config = dict(
    d_shared_expert=128,
    activation='reglu',
    moe_layers=[1, 2, 3, 4, 5, 6, 7, 8, 9, 10, 11, 12, 13],
    router_noise=0.1,
    init_std_router=0.016,
    vocab_size=14636,
    optimizer='muon_variant',
    dataset='wikipedia_en',
)
Below are experts of layer 7 (counted from 0) of a mixture-of-experts language model. Rows are named router (the router's row for the expert), down (a neuron's output weights, with its number) and show model dimensions 0-159. Each number is 128 + 32 x the weight over its row's rms, rounded and kept within 0 to 255. Numbers have three digits each.
Before each expert's rows: a language model's description of what the expert responds to. This comes from a sample of Wikipedia text that the model never trained on.

# expert 29
It responds to: Abstract nouns after determiners. Common abstract nouns following the, a or his, usually before of, such as time, population, area, height, type.
router:113161168202064141137188150128113097127085079159160156130105176128109069104101081119120129135143134158081121111151138100104087087124151086107162165121146162103142147118122124110135066145057138191162104107110127095109131065122119125108081114150102141208077098106145126149107197137125130194153095173061188144119125162131101098152109080171127094123075048172177137111091137177133171136112102127125184115117154133112154167131097157144095103142100167153130122168173163162150162144110092
down0:180126133207120165145130128124141113137139142153133130161183129182099162129108169146192127185143127138127129109128120153113113097128169094133117108169072129123124107134113145084086098203087075114141107101107143110172052093129077175101123116140134202120120126127162179124150150198079131132106137175134132169109132139170073099130114146092133161085127126134093151130121131192097175129118140192150144146129066161138106085141162064168138132117133127148086187098040210139118129187090150
down1:134112101129118105168161121049188099134159149166130088119109115168088131121139143153112126158092149160094168154105131111094126132157131128133162103146093114037162130103067146126080104143170114145141098144142133088124104140122115154161135072163101120138093174169104156124134163126114160161038133120125146129107120148173165160126151217170143147146121122162131124134121145083076150117119141248148135150080117201131126114057175085153117152085133171047155099077138132148093088162105132
down2:088136049140113067145107192070143133114208124149094165165150173128134124121147169168143133135152147111113078122129124128179129109145127147098118061188071207116173125134100155129058089171200108120067181069137150124127123148157121120186132127126133142121174133155131139138154139155141159130138051126101062188110117147153110149104165140115148150185153134086101111132193097119056141135135096120133158139162146097069082145093096072137109150158126128145075127130136121152115130086137128

# expert 3
It responds to: Group and media nouns. Plural or head nouns naming groups, works and roles, such as band, album, songs, footballer, films, often ending a phrase; also closing quote marks.
router:131175211162081178096164129132118116122110086085141134170101190127124062110170129077123124091113122131055183162170119049097092121140139144088138120079151145103137125127142115135168097152088172146129187096110186135132145107117151064148113095134139132158070104126226140083140150108141126156080117149146169127098124134084111177142140118171107068089067101103152143121132111095136154134182117096111149108075113130079106179112089197163154130123106097143125126138112106151203139118130137
down0:162154135123136125146104075174160127116099180079127165164130130131145103158130095143128161134118095114138128189136053105128110153143134118092169075167126051112115080121129152133130129076116119099103119169113121096148120100161142129141119043071210094104042147148131133120134139094123130128101160162122126093145124074108146139079105122143124102115128141115120148156075131109144117126154100054180143036061169128142126145131179174131128159168143080143113150095116094125086138125000137
down1:132122098132165170171083040215130128107125145128128049127074154167124123066118102141119159130134093113140158142146189114121172098135107134205086107136143109122122099130151107127147115055112154056147074138135062132193103125023141130140139151130109135108129113089128154110116087132128116120161076118186149093104122133128086126123111155142161140139205149137178063139170173148112121130155148095109095115139152132125173131120185106211106125172127174116143124126127087129101143143172123
down2:082152129128112161123171150111110105113136158113174129139111169122128184116089126130139087099161186106173132130170126120106086091141160110139178138148134113142140083077159145147143117098162142126153126141140120083129118130122094105139059159154180070099148112153184138141130086093162119106210105081158141078160148099086186131127150150175157060176097127154083047080087206134210160145082205122157116132148135107151123133180144122078113126097131200124149122116088128110133105103179110

# expert 18
It responds to: Coordinating and linking words. Mostly and, plus with, to, or, by, from, via and &, joining two names, numbers or phrases.
router:134107127140116165109153100137108113125187121131107181147057138145096165121185187129124013122137131129179121103128164166097112113108106128125080147062050089156077120120119081123127133108134080135105152116121149146170156173135128244122083128117161092127170056136149097115156135155197150134130189131090087159122161152186137092094133121177126128132102136138097123099142124074142151125137122121134118122140137140083099140167182126063182119153082073125109133130091116130157088137173136
down0:102124163126212195109133057102064142173098129125153114087117128158115105166148165186123120146114090119128116125114107135157111140092117148147141123111174119127133185116161109182124097131091148134169150179145107074111190148069187116106128083175092089107094060111133063066069151118156147129140111141148141135144151123132061119175131145190113136140157141064128208142130173135118109126088180116125126048096094124118116138128134139129074151084067109171120084128156168106138135118150162
down1:132144136124049149173155155132113131171207123130046101107149117148110109101136113147157133105176103070144080139126120128099141121153123122134125158155117117123122132136094129132117134101146091134098061068177140147128081145124127131132147122151075154092095126113142136092143137151082125127125172102059149136088146124120102155194134136151128155113157188098107087123138128102104109165195100137129140137087207118163128136013207180163157150134193118133099197129106087072071077126121166
down2:129124127137140134098136128139113146138123113089156145133134175121076149102080131161171151145123060094077160124103118149101140135112068211167143107103126109110125087121175085146116169144142116128158150195179128122099133153101179128143116143066178227120142169134134131121133176105097125118189131143123077143177175169108092127130135133098137175119161201067170185098141129103168107164112127128095102160125072128074132086127078175172153118125150136131182098127166142123095196128214151

# expert 44
It responds to: Table cell spacing. Blank space tokens and signs inside table cells after a | separator, such as −, +, —, Apps, Total, in sports and election tables.
router:120085140115074167146109131186170150105138127118111091078140128097186092136176113126176136155106084133153100163119158104135122128124046145108149109164135112139089164165172142120111128121163106103086142138136129106112178115075126162147113187108115091139133222083071160157079136167198135100108118151118075094167148174093115136149130119183110149149112143138124161116193118135104138122133074135095071192143137093123121151135147102107050208119129167124087130081079045163150142132097131
down0:113147163122127121125103065155079121172124102161126088110197133143150145120110167104124112136131199107108148065132188104111121108064133068086122069136147094133068111116156140161129134200221162144131172117117116150134123103160136130137127133119111079132096163122126054129128113142166163120119091087133071076140191195164177126178131165163128118097093159071102123144112151124127136193141099124133133172145069100134123139141103056127044139099113160124116095114134066127128154080116120
down1:124108129169126129076132135128106070155109109125126154124129185142144129108123108093096145168096121134140217099075109148128140111136126144110073122110121095115107082112093069141132127126048183131060147044097122130181082060106112121074179130138099142149071129048091158065139122140162144118099154130114112100124137090115128100051124126156117108132117186125126124100097148118138115139133003203138138151137109140153135117162095122162130155121128137111128121103117119098199058089128117
down2:133109148157149137121104158119188156116125102147146082148130122128199123085130067120130143161134133121113153129144009137085105126118129187091125197151128106111128186094142138112098126189194144157088124151130151089087129112083118144090129091103151147117178172126088149166084146133150122138131126157131174083041119113185120092125076117115164120113104116119132113158082168179111037139130128137188101102106119151122125146064181106130211111179182106133179150121108113159121130136111106

# expert 25
It responds to: Clause-joining commas, conjunctions. Commas ending introductory phrases and clause-joining conjunctions, such as but, when, while, because, although, and.
router:127097144160141106061213148113090138154163098106186130121127169117140184140070124151104077130145136103198072132120218147078158183156106164120132128080126138152134142114114096135142163133126126098173089155127126114117125116104195122075120126121190108146139064104155148142153130149170125083124109121144102104116132085136137166128157132148134119106125196147110154130152146089127124117029138138154211118161176129137113129126024070108165140175083141136109125153150166186118154143102139
down0:088172110104125093145114130124110096133166137143137168117176181120123166032142119124065134162114113107147154129124073129127101129131164137122097158145093130127196124157199157133132137124122091068081116127138080108185106129073081117107135132127094146107127046130134158128148120104146147075092102145176094131157175095134154096091156098121124048104114227150163084138120090151140126136151067142127177186121097135135131124148109118138130154162232157154126134139083117054138119142184130
down1:098128188172127130138093113121125130125126096083151147101140161106129101100118089105159130089131129148102130069145111094150066110102129141118137142170107151131070116078104101130096125140061198127152167088215102127102076175147169158068085092128152124140118137150124126129089155095129185099163143119081171112158091101121143134105096088208127094085129124161158147130115104069106064096135098173145174119168124165132255101132119132132130132113154088172124123115152182130101128109152097
down2:109134129156085085129108143117181114149120122105167129138172076103128215108152128127161138131167156046075076131119128107178127120125166127124188093132164132125213131129128203121138139148128186161174128086173130108121150103128109108190083130158139133123118205060126095135160138123140123155099056108195117131102117118157128193125129130173125141086121021169129137150109164159133133168135153102120121119143114128144156171140090130140075102130122126133203106179151159165124189102123111

# expert 30
It responds to: Noun suffix endings. Final suffix pieces of words like -ation, -ification, -ology, -ing, -ics, often ending headings or list items.
router:089171189152080122097146102101115078125123137169106096087068104070071098143118197117137146118133159109037088122096126130098143129099143098042128123161145122101105118092110116072122083125096130180161160103123132154167120156137129100121111111098152063141092097172147097144149190117089092233108166154112160121098145183119140108128116138161119160153121056115214145094073095142115108140164114064138124079141150122109094145146129123164083147114102151133116168159144116128156143126119162
down0:127125153118090117136065133111187156135203167179124074150136137105112137157163111175104180133127165103146136125129140086132145119132124094108164174194121145129225082124135030129191135134103116125117141090119070133118097084117127140138134175145107151201128068131150119102072164128124137150131105180107134142155138195137114155074132151129139108097040140133061151113186178174093147098111150115113135169096180127125115131137107122137155143174124143175149178139064117090142133132159090
down1:131102131129140079125191128164081171140136118071128109174128092108154099127147119063166128111127163126124118123106131131126167167119155107104130160112071134146107088174116128145158126162113150122109166136050084136128125149096130077129128127120138186099048120102077130098114123139109083105127110149115165121161148175135027119053090079129082125134142136166059143104122120126178154130174111112088099068053116102123200164172147122194128088161111174168088144118118167073114139183124106
down2:157114124105149125182156126130139115115105137167170114132144169190129128155087114070139134116144128146134174083142134105154128150075101142215120135070178146171124186163160104097097114147091141078119069145062124121094077175107145089152123146097185174121128219152087153073125135187174114118179134148143132141158053113135153227155174068069103113109124114126128170127123124124118111132111147160127179127169131156127163109145095117132112142163180168170153089085130145112137124133130083

# expert 13
It responds to: Copulas and table starts. Forms of be (was, is, been) after a subject, plus the opening pipe of election result table rows and See in See also.
router:153146139061151102130145145165151124093135137137132195175102099083102132178138125118114181167160207141129134121157111130171165134117116091113062100152105110132139081157151121104135117081140166101122108136128120122143219115120119096103137149109141075174187105114107183217121142145209192112131135158105129116149132065131118113115137128175113118185164159152132117138108132143155085146135127131118149154099145113069142145133135095102110144172118181101198126122117119240115168168125048
down0:115129146147179077088170153123089147120139194167155135122122131128088154131133161146146099116145150141141155153128125154158140106103127178125108125096137134168186122057196133118133117143153172108196088129119071168159134178104136090166166162168168101137150096102215093081122132085165146080068112169132093130153115163112069177124108155138119062157103121145145160152086115091073162161090165178099205099190146122120116084173129107116091096103122177128129125136076127144190135117162132
down1:131145159135097138164174112094126094152091030127079130090070143115108110070176183103109186058140173149128122109206159122174133130098121140143134136139115106135090059106100134161109075125125159121104076110127143136075125134160180209125120123142126135126126176146099096105176136118128095234124127116104164138126136100174121171172132156178174144103133053126130139115077127137152105095129128132126109120135068129150151102095121138097137094075090129105093171087161130105081145133074095
down2:118079127137144121134134134194120180070103128109179154140132100089127114095171127147123123124127123102122129116128129070116121101104122106130124127128091155141160134129146061233091161131158114131147127132136152085140137114166130104067171111147167074142129091087149181103164147126116073146128124076133120128155125149146221075139127136131130130101107101095126089129126122126122026161128107183064149131138128116119081099209102105135182099137113128071123128112058140148161136255104149

# expert 42
It responds to: Determiners after prepositions. The, a, his, their, its and similar determiners, typically right after prepositions like of, in, to, for.
router:092112111135095111073145192124163106056137125162076135098147165090098184144155126063145105167119154135169117144154130118168118119136095158159111102148022161088151097156160109138151109174132087124150117102132140180105093115124117067091085087124131121141115082114091200153090142161168125150154074119161072155087136101184172171115115101120116142112107140125127137128157151173060163157111103170175150188148152134146165085110120082207138164166149125147156145075129140135109132122123069
down2:057076116112107140128101075100122158136131083120141124146084120107146172113037081169129142150226161181070093109148077095161126137129108146161147128130110134170172126111128036178091103152097124147108127149149193128117108091120140200165128144153129085117114080155128158126102162161074143098125079121122080093122211201120161156167121169093114128113146123095156178121174121141132174087142101145120128041116085107143125173129126113125109166122125097101129096146130123135138121135131157
down3:088116057216168134121147134124115131126185089164100124193147128122197147134127055136152158093095099133130180101069127170117126086150229174140124128095146157113092131121133104052143143148131086129111172105116054129135097189110160144098124130150093202127143220129072092154132139127138132114164182192170146128135171128130151102131130180098129133129127122105119124103145125126106089154080135108122116128162138165137103135126136092150172097108106123128098117106136116082085192186111114
down4:168154119156084090111167193053143145105137184133166145119125170126129121157130137113084063073138155129128146099153102057160158130158166143108098141133115178177134172172206156111209133154129129142101081095158122137129154117144107136186130164132130108202120137145178129124133116141186141079120126126126100141124102140175059147139131081115137109158151155160083102107143065125141073155134116151095138123170178123136123123239128129101117140160126176162171153148124070118144134094127061

# expert 23
It responds to: Field label colons. Colons after infobox field labels, such as Species:, Party:, Rebuilt:, plus table pipes, equals signs and labels like Website, Elevation.
router:144160150072161142123088019124142196117155157123095145086118127100084118119104108148142135158135128182108143108142085151131152116138131144132118091153125176140165164121153100062144152091093140086071096131152155149177134078139123070113129193140146095106087091212096132100130164130158121106140170119141143151125074157100154095148128115152114155127109158175048151087106115135108119112158111146124164127216177135179121087160116152117167140221158183093152183129157120132091108110146105
down0:104108118137109127119098120135088071110173106095070113132194125135056100099134169123143128178157135244091088125132112128126077139159110132191123142084128156076110161123139136148142131185127129096049150128110134120174150089138174123137128125124026141128125120128161151114121134123108129110098113172144118139129182126143024137126093127108144137150152169122082136089102170130146180170183150083124174170140141126147152144080104133128145151143116096121158163179172073179054124152121117
down1:141152080119134147134128106128173126173127177167161084136092165158118196170163127140105119139059120055106135115192111126118071177159100163098128185112149124133140129119149133166171089192157100066125118128124135062136121150131152140089117127131109135084128152126144126120188016179080161175128106133138103128102190081229145135154177125109138130123202126074151062131129159090105111114117147125149123151150126149085115153136116098128134127115097156134117123128088101086147194092121118
down2:176121035107153120105140158131161136120146118157139107138132142156131130183109072128128092110148128122161133126065121100091108126069128169129145134178138156066106172099092111130168125069113125108127145124128200120140126127136163128130189108130116096163144134093058116166137128125156142163167204100145128162078130186156142172125128167116087127120091128130120130150128139207142080131164133181212111127125082125127099158178110108115121196199196211165123135132115092145073094115122079

# expert 24
It responds to: Prepositions after verbs. Prepositions, mostly in, to, on, from, until, after a verb or noun or opening a sentence before a date or place.
router:108067123140080178162110127108096105151137190141147130126085147178148092134132180046073061146147161116146157120124154156183120080111103087112138126043126113135099155147158111141122105062171113140111171129099098108156124069099120156128127100106125124120141096127178107169157141123200138114119148110081095139192144117105121097084104126110086173103093212130102175115180117146114149114131137141147125211144154149090127124142190117156123141037133102099131104157051140109160151135130102
down0:176132100111169108182128087082121120079126093155120140177107165109125111052057159084146141154157113124111095127193117107153128043128118188097187135164110114114134073175160140121068165176110093112126153098129118132166115134189121194105170136122138179103131108128149124140105133129127172142174112103138129126123145128152164146097120185122192140103136182134095106132194118137111091156162104098145098049143111070118089125113126151188094157129119067108077112151201134136140129171167145
down1:103108130172131143121120140165137097064098142226144142081139100144212160114131146109136103127136116112140136136131156187178098111096127115129126083049159098112140145149162132137099128116146136096099163116155127123181070134162102104134139179145117162122140067081124145148125094124171117127153158141205131144092132140176125091091116181126166169107142142138174140120148194115085163123125110162116097131127086174047151036118046132101159106128130132129131101129116147051085120126112047
down2:108138110147130113128142151137132125130139110105187129120111110173173077143126097048131149100157120164116107127121148097152092136082128041172125095135119144150104099141122141094161104127177145128181158156164158087132080119098099141127119148101120151120181144141125222126132095164101079122130132146119056162092167113203089091120116194147126123142134079139153086073122145125125124172141115200154113091134035115026099127211139133135133092149101133114209138102141125147144094102140112

# expert 38
It responds to: Mid-word consonant pieces. Word pieces like ew, w, ust, erv inside or starting words, such as Ren-ew-able, d-w-elling, and nouns like steel, contact.
router:172153141159102105106142101136138139115161105158120114110183078159189152141092130144187179128102168177097125124093156132114137096104102135165179096161099139122141087082132076156116159183126172139098119101143147063139114138115087120155221143112102163101184109110150059102121104069092113112170113174093100108139177104134158112166144126138103132122127135120122113124061190126083127093147139130094089109182115105077092227140116131166163105115162196174182119157077142134125098109177137
down0:089118123117129180111120091152141104095139169117098102151148122127074129105122130145118115150139130131179107128091125115088112119156157119131137071137140142129136072120172125125122126111131118217165131150130126145150127097196151139110107171114164109179128136129154162109055096112131148176112154141123096092127074160113109128122104223143203091085064195075152011102128127113128154091108090116153130150129079126158092066133162103096107186120115061128067134119085190123090156110107080
down1:101159115126116134127142132121136155129117137124142150111198129071118177083125063113161133140095119117116097100209123134092071140054111155169119143126115118098116146057120151149119109205121094154113130108155069120124157130116151136125192098139145157065154101121217134116136106109134128152101135090140144111121128133112126125160180139120147255138146160167121120255149154137145136115143171143138181129128152127084127151126175127077154185138153126140138174142141137103128114070100131
down2:150176129117170127113052123135113080128157153117162133181120129111126130086087116139097172122109112074125136097198126117128167168120121113134143173101174171148092067127064131228144157123137084123108105119114204124141171149103127154130140128144143138116098163126113101153038144155141081177128127105179156130141183108155138207057076142177091080086129141119107119115125123074174132162136085121168095142090121140095121146145158059078101136163104136137068125149136152166121126139081093

# expert 45
It responds to: List bullets and participles. Dash bullets starting list items after line breaks, and verbs introducing examples or names, such as including, named, called, used.
router:204105078140136151069099158143129135158111137072122093137122129046079148113151147136135200176127099073124117137128096152082165163133066121109053079044145117200187110156129167128167108088138149142081101182162102153152140108114133154146178127157204105158116117158141085138106179088126128125154132112105118155139116118083133115131162113136104097139134146159103159165129119136160107137145112167109188151131138156158117113167061092092163155075170071182139086169090136136150129134131142
down0:177153119167082154124108106076099122157156158119132131119128127128127109128128128167161138153126076142170122194041158149138157140133133211111145103127128126129106116056129105129140090106075107074110110186157155131115172099177132121065151085154158057166167100116178227055130131155124120115136134136148106203164141137169106095106133106133143156161124124174120111133165170088044136125108163154176146163127189130094143120195118134136168149142087101098094145170094144128174145129120126
down1:126120128149134168149133166126122111204148123099142129118171129132120118129123108100145142155036076140122115115129099187143130140196094173130188135108098091102092099141112132120126147113129116076132169089145095140180112133100118165130209114135156104095115157173130120121151054088143179142118139132122133065110123205125115085155157087060185145141207203132197130136118134110140119146128121099164084164118132121133135111067127128212129093132115132134113084063131095117120108086153210
down2:164159122140138127118106117176118163046137138079133155098145099121097138124059155104135152105072116096174126107156106121135084106093095094133151108135059155163198143143139088128070169128109149096120099118175154128151096123147074083068096163087100119116116118185117090120167134140132129133147074171123139139128146131071090138173132166169112128106112061111129127078117130129139129065115125133127108120117143250083104119174041078131096128099128149133095106069132131115174102201125116

# expert 1
It responds to: Year first digits. Leading three-digit piece of a year after a date or space, such as 201 in 2011, 193 in 1934, 202 in 2025.
router:067083208109132191135071188134154164181080114149063071112193090133159139109150123125169131129167112133170138121152104174151145025153107144157121092175165136134118154088189139121177179156158103133139138147125145089107187122134166134135105161081139155112147138104070155138131121186111026128149126109086135153123157134126136090102123184098130146098123071104108119070129100109137119144108188110159103090126126131133151160125133100127107093122133164127099143145196172148164137124110140
down0:130119143081137063076105156123141119135129083116149139067139189149147137229150143182124130136169058137129132095116152150155186185096122078130205128111129099164078139093107139164088119123143170158106096122094088117131115120128102140129117145148095048092141144084140125093116130078131170113140154118093103138084089120112139156150132144200135219107147129076128144128121140125135133120161125149076146033132121161121137156133129130063136069125110127160118053121130126139163052122127173
down1:177098194154123147126182110113152164144122179122129121127148132120177150138177177107128178164128087110129130183115125153121117133126136140132130127143132194120185035096071106128173118079127146118109126129120073165127138173099064102132140100173060139217125107152119108120128114132118127174122120218130106139139173097167129107112144119185121203172160118105129166098107146127113135130109197134121128121078172185038129159166129112121178127088143129124122129062127146088135088178119152
down2:176092132137107128153124135137124117142153128172072128116124176132130164114118128159130127137090168125137121121150152159158124149081137068145129120134139104084060144127057175118101128119117137091124101093128147136140044128107106197095112084119125128127122160134128151126140108178111130117107149120118129134112025122127182143098145183104131120128181113129125130178135155123105113133115124142091139023207130120130093132058218113120125094140139255149143102147086117109094064088143121

# expert 17
It responds to: Space before numbers. Space token standing right before a number, after words like of, in, aged, Total:, or table pipes, such as of 25.
router:108121130166113163165049206140137152136102131143106107092192120120111086123183121082161090138103055062203179132118144153131125118123070129134114070138139091132080061087133125088190115141127122098139127130089170153125117047110139133156090085176138119116132176143136206118135128157196117078114137103131106163053141126100171162064137123076132095122121091107136157115131119118180135159113086132123166131149087119126121157111112182102093072124131130139100154140104115141180126122128080
down0:114147185113137145103148095120202152091195138103168126177080158161127106123127105134126130079132176147100115075185169134104151229197116108129163084116157124104083187153105199144098133128120125117159119121133120093128128176190096113139155163166126092133137103115162131163148176127118081126119133102173192205147075051127064087176092155081090124129131158150117100145140128131127146160181134061112120138111154127142073129124108128142163153151129137145131160165184095164122126141101116
down1:137161185123153142088087124151040162130068076079040118048098121130192130164132073127209123123108131126138154151102178079172132144197156115133101116156178136134128194136135090113154135168176134102207164151122134171085062142066088144116130106128113156160167112123135125130102138127154155121142092128128061076138139129122057127119092147141102140132096135155109112119104136050101131132131154094160127145100139137129096114154156121125179152084120134120129098125109139151110167185153153
down2:161127116134135130089126095138120117096144095127129138106197149125128110149101131115147191134132114095131101171141118171081084119091131133124129128122165232093082159114114049114140094129134141104115067117109131123134090127131119181145139108133111149080136095045160138171118075145098152131083132161143147129112088131127140129151111111129118179205126127197099100231148150086049071157155056162145142115092149155061170155150118055093077139140168139137129138145135095129182128118133154

# expert 37
It responds to: Articles, ordinals, quantifiers. Determiners and counting words after the, is or was, such as a, first, two, another, following, no.
router:152110113121085152166127100122138108078192066182146095154147176076105171109140139125170107160143146148096115118231103079150098137152117108156167086113112132100131145134157139124108124165147096115055160129128131088108149135141081120138125089177152161134099073119067126100118137139189163106127153125116080205142142095109140123116079100135119045139129174130107110151154156176132155117101132111112154152122126160158114104120183082176059159197166122095169183161084187121156101152097097
down0:142130230193138165134125128120127150138118193058132135209138124118120135140137153133128182066069176194139075096141098109076129112104151123123133129161115138164121130142121118058101095168102098125156150109121179108132087101131156127114124097147171134118135209133176127144128164149113113120047190158089163147160141161170108156108100129095088128128125125094134156154118095061115150071143063081160135130135134178150151166229131122136109104128118068106142137107126148127102164128108133
down1:058119139128166115129152159158158134142125145140128122143128123155138121059138087068149194133155142190094157127213144080176133124167083101131162105150141158167127101127180176122077126110087103014145101137052159107132109117126144209096165132146132111129124138193153255140155148143156122122138130179088124131121104124130151172122092128147098136132142138124106140117080115156147169131134131167090116160173177139173153123160131075113164125125164078134085146125105118136144168118137127
down2:116103080123126132194106092127127161134119127126114068109142128117124140125157108136122101064103138160071129165147117095132127142127165070079173136088137099148144070167151126096157221129094133128083161049083167124187100148116097120140172141195128136137113127115111108136137129186143188165141074145107166132175220169118176113161145121119136112095134181137129152134128127083135143225117126155097128136040173132094127124154138113120091081128124133090172134079136109087121071080114132

# expert 2
It responds to: Taxonomic word-piece endings. Inner and final pieces of Latin or scientific names and technical words, often in species lists, such as -orum, -aceae, -ensis; also decimal points in tables.
router:072088174145159163157162125117143115104123121176119186102128119129110127132148067135111107108108108141109122079100166178154133162122122140197056153147132117159196155155126072096117157068133083195122147050122175114134087158088066160144113191080164126130093146104159102115130119064149160123140136089197107059097114165112159122153149143137097108210115106127127164152124129194160126149118090098059100111132106119095091171198152153150129137097149138106136112155101153119146135133094105
down0:131149136153106136145128112127122133146096066124184160128118055177123117136117144127151138124137205180095136150140113136164135122138110132115109143168148128127127146110110058128142145137036230156173119083075125122132116133067109072154137094068113129188141127120102056148105150126116142218104147134124170165115099127170232112141116143154129156119135140144117156152135143127153156124125128125114213096123128099156117182141142142159109082144116103180125160113165095131218180155173140
down1:201125136159107129162130106026174076111133065126067119148127175129086165134120128128150129128167175143074103130146067180082141119117118121153113125123094125099140161130119092050148130099101172102130129128141127124124189121141128123117138102132123091075136109155178143149144134030109158125153115252170045103143184104143169120135134100201144194129152115126124140131112087091141097123138118133109124130160110101112129129177099154179163145112154161145123112176111160110159126134122171
down2:134131134139128155133092140140132138136127134100129082136209133093162172118190078126120129142140122156170192102105145073145092185125126127160166101158128137131145159079119141109136124125137104201103145078131132132128152145128109158097094118107150139146061143161130142118134166144129138084123111184147173098112037142115140034072180192126068128155192154165129132113137121135128169081139128128116109166148107145090133134144179079196124133065100120218162087173121081187102125161141168

# expert 43
It responds to: Table numbers and cells. Numbers, pipes and short entries in wiki tables and seed lists, such as ranks, years, scores, country codes ENG and ITA, Yes/No.
router:119130109080099153138098093152127111162147204093134082167061133133125114144123087129096160121120130175073129147111135129125147146156131166038099146062109063137120145095161111149099095199212133151125162184163172089085163170135142053138138143130184152130110155148080116138130141110125171125153110148109124134191172130156125098138124149146152130148092128116120163121105138110117102124198084097132141136070140071123138074070126159177105188095182069118165144158142084119107124103172151
down0:073126099090126147127096137127138146145083073129106155105156160136128101064122125136113122124098170097167129104103119075093132160105051177134122125124110134143085180090155089133148165188216115136135117113215188134132130099108164166095131121134130152130105127128142142129155126144122065121167151163130145127164137120153032128163104097074093091138190081141120106119146094128160139160143134086099095218147126112098174072108105161131140122114046165130070156163173118124144122140056106
down1:158048083154162122199103130113118151111147121127175117173108105108127130092142158105093137173167099125130073148113100163115120118132136164158127096151109116124143158081166145135167160154122136119133069148124160164147134145139169149142150119135183135148123057145086080194096101117094149123042092138134061091157077128218165137104031124125137093081176142122113149127150119099127219111140101125194081165176140123129140180082114166125118142163151108126065117130151129123089136140129127
down2:137144138115162168074145141095187148047129136151153131094148090167037100207123117150123174111148145160157137163140074145134113159126106167137155139195105090081136119191120078141164111135125090120120106119100142129122105114127109173156133052127118144104174111170129133119127116116053118075156123125133122133126102094103135193177089117137093127064180153122144125131131124125165161126172154124093163062118117207094099153125121158077081132128160169110179114099124081135097062070155110

# expert 12
It responds to: Past-tense action verbs. Main verbs, mostly past tense, in biographical and historical narrative, as in became, joined, pulled, moved, deported, oversaw.
router:111094116182082106108131151110120143134134114097182138106101149090055086148094156164157111186126146098125100106187138095097150135095121116163183188119124123103124116108095047147171124103118181091127173129104115168167128065114165124138129110135174141195149050177213094154107149158125086154118142141139100124226146095190095143135081154088105138128131127139127159092138113092151082137133133073150172152148128157109117153137148101200119162166148113165159113191093132113151154139151109
down0:127110131165118133129095129106169171151125183135036152093129124109056153179159132120120142164161233134105103115123126117147137088155103149182112150115115118126131119092139110129142118127123123128144119048156132121199128153182114136103114122161178165106164125155148135105066161135139120104039149146133109139186155169127125160117142151163087129148145159137121171134136093165143133174128120102119209162224103206087081104158122121145117138098138162125148139148050077156108126072146096
down1:140141100155136133128124130137131173114156053136118103100133126129141119123103143128137144117120091114109100110000194146154136118178140165142129068133070142161099142075136119131136112124120116140077132155139104122148131126155104101156147131107123117200136145150178133221060141135106128134081111136165141054100089130170093113061111148106130139168122120129155089197128146123129031138117114118110146066121110139106130127166125110191123110081055130116155166187197128187105159140143122
down2:099133131132129139130091136107050110125155128141144127153136127122111077065115172192128131151105147095117081108169156066153108077113129110137145125124125164145131121140197125131122103071088129125097106132130147141141151121129095110089132170132128169122072066144068181206132134110122175131074087127103140079127188120107034113124147085096164138105131120183203132131168130037098099182114132144075174153140162138141092128111123124140166112141076149151174115140076122085146102070194135

# expert 28
It responds to: Determiners starting phrases. The, A, This, His, Its and similar words opening a sentence, name or title, as in The Manchester Guardian, The Ring.
router:146140126113173128181143082123167116111116161155141115125160142142105109131074097178135132166131082148143120119065101162190107135188178202165156121206137099090129125117142178140065100117115068112131086144113137112124111071121097132165131189140128151120135095083072180125098107104144128052113198090144094122055085134171143104125104110111102112120155121152133117130136098153129157130076108156165156149128153144141142139128169004116135130147155069144126174091068153105140103128167141
down2:111128139136169100054175119173176081094137103127135124117118164168136093092181127166138125158114145190091087105172141118095129115122096122104056075123121082130091130121074113164108138106136094144098143100106081056153127112142140158063142122116143115114120112111122132056142146130206100121059136167116131149221122055074070130107141137153137120163131179178180134142153128141139127073098094134090167166180138097103071153091119134164126112179080175121088144139123152104112128154094125
down3:091115176064133144181115139126170180118108104155145080124126083166128078162127171169148151173101173129123130152131116141102095123096109169169116129118050122120168118153120086166088125167108113168127051096109136167131120114142087119115181119082221129126149129118128136128134124163146089183138138135124138200136154150155114130128095147129127061177120114136122116142060157135177103153149125140143132137080146078066079172131136128133094148062182094150141116128048189176129064165150090
down4:158144074124127136119138125185138128174107178089095130104125125208166098158123126155133170112115120075094155119071115119135123126114150138109115109150176113117080128134047124141138164132132123135080137122088166159113089103178156136162171146125105127114128189093129117161148132077043153101150111094147219199075080081124130149134160198092142203136173120129162108105131148070177109128173128143161055075113084141145135124112124137127153159142141095135132105058181127120084118138145085

# expert 34
It responds to: Inner pieces of foreign names. Short vowel or syllable pieces inside foreign proper names and rare words, such as Stra-uß, Bord-e-aux, Mon-terey, Vietnamese diacritics.
router:092104132089212162173078098148145146141163158140144153117155110111161115140126154163081126065122142118064084119139169146092108168167136113118139163187090141172154145177089084135139178151163102130165072075146089148116078152083113170148142134159116095110135118091154152179146085130095113082126135133101139072108160129119133126154129184072162163137080101130128113092136152166102077188077180130115067127133110139124101134136204126093117129105109158168169104194102077136072088126130175
down0:129154085126199155193146143121159100137129090158085131126107108114156087143107113145143136191120133109044127114120082126199124173119150126123154159154113126131255161085110194134116116146140109056107131135135180130122126166106076160123135127184133116158169101097122224125091125114104139098105137137121154075141074134164125103131107120067083114147160147114116070121126183126135121125177088082111146133111132090127132212210127124122116137150180142110086133148126124149133137143103105
down1:130119116137117103111171190115149150132132175128126186134149176238098075120131119092129132162150128194129184146192111154208076118140131119159134144083127115081128148125160136154126119143104153133094201168130118148080114096132078121116157060146141093161080192076108073098143111116123127125131142160105175123133158131163040110173091127145133086137140174070126151146132134135139154124131125118195108102115178108113093096184157106135140108136176135135161099162117189166159139131166078
down2:120083132134127157137120110092125115112194197251095130097144146137148060108116151107138111152173131120122097108124141143101122110153125161129159127155085157119067171152144136116103083148130119119130108069152110120083102173157125114140086133135141132113133132210132073091123114137110131168115163117159116107174125049084053179079046130128129129121128128123154248178102108117129121130128127119131120073178155119154143091111098132127079123125141099139100148153054158137123099160184127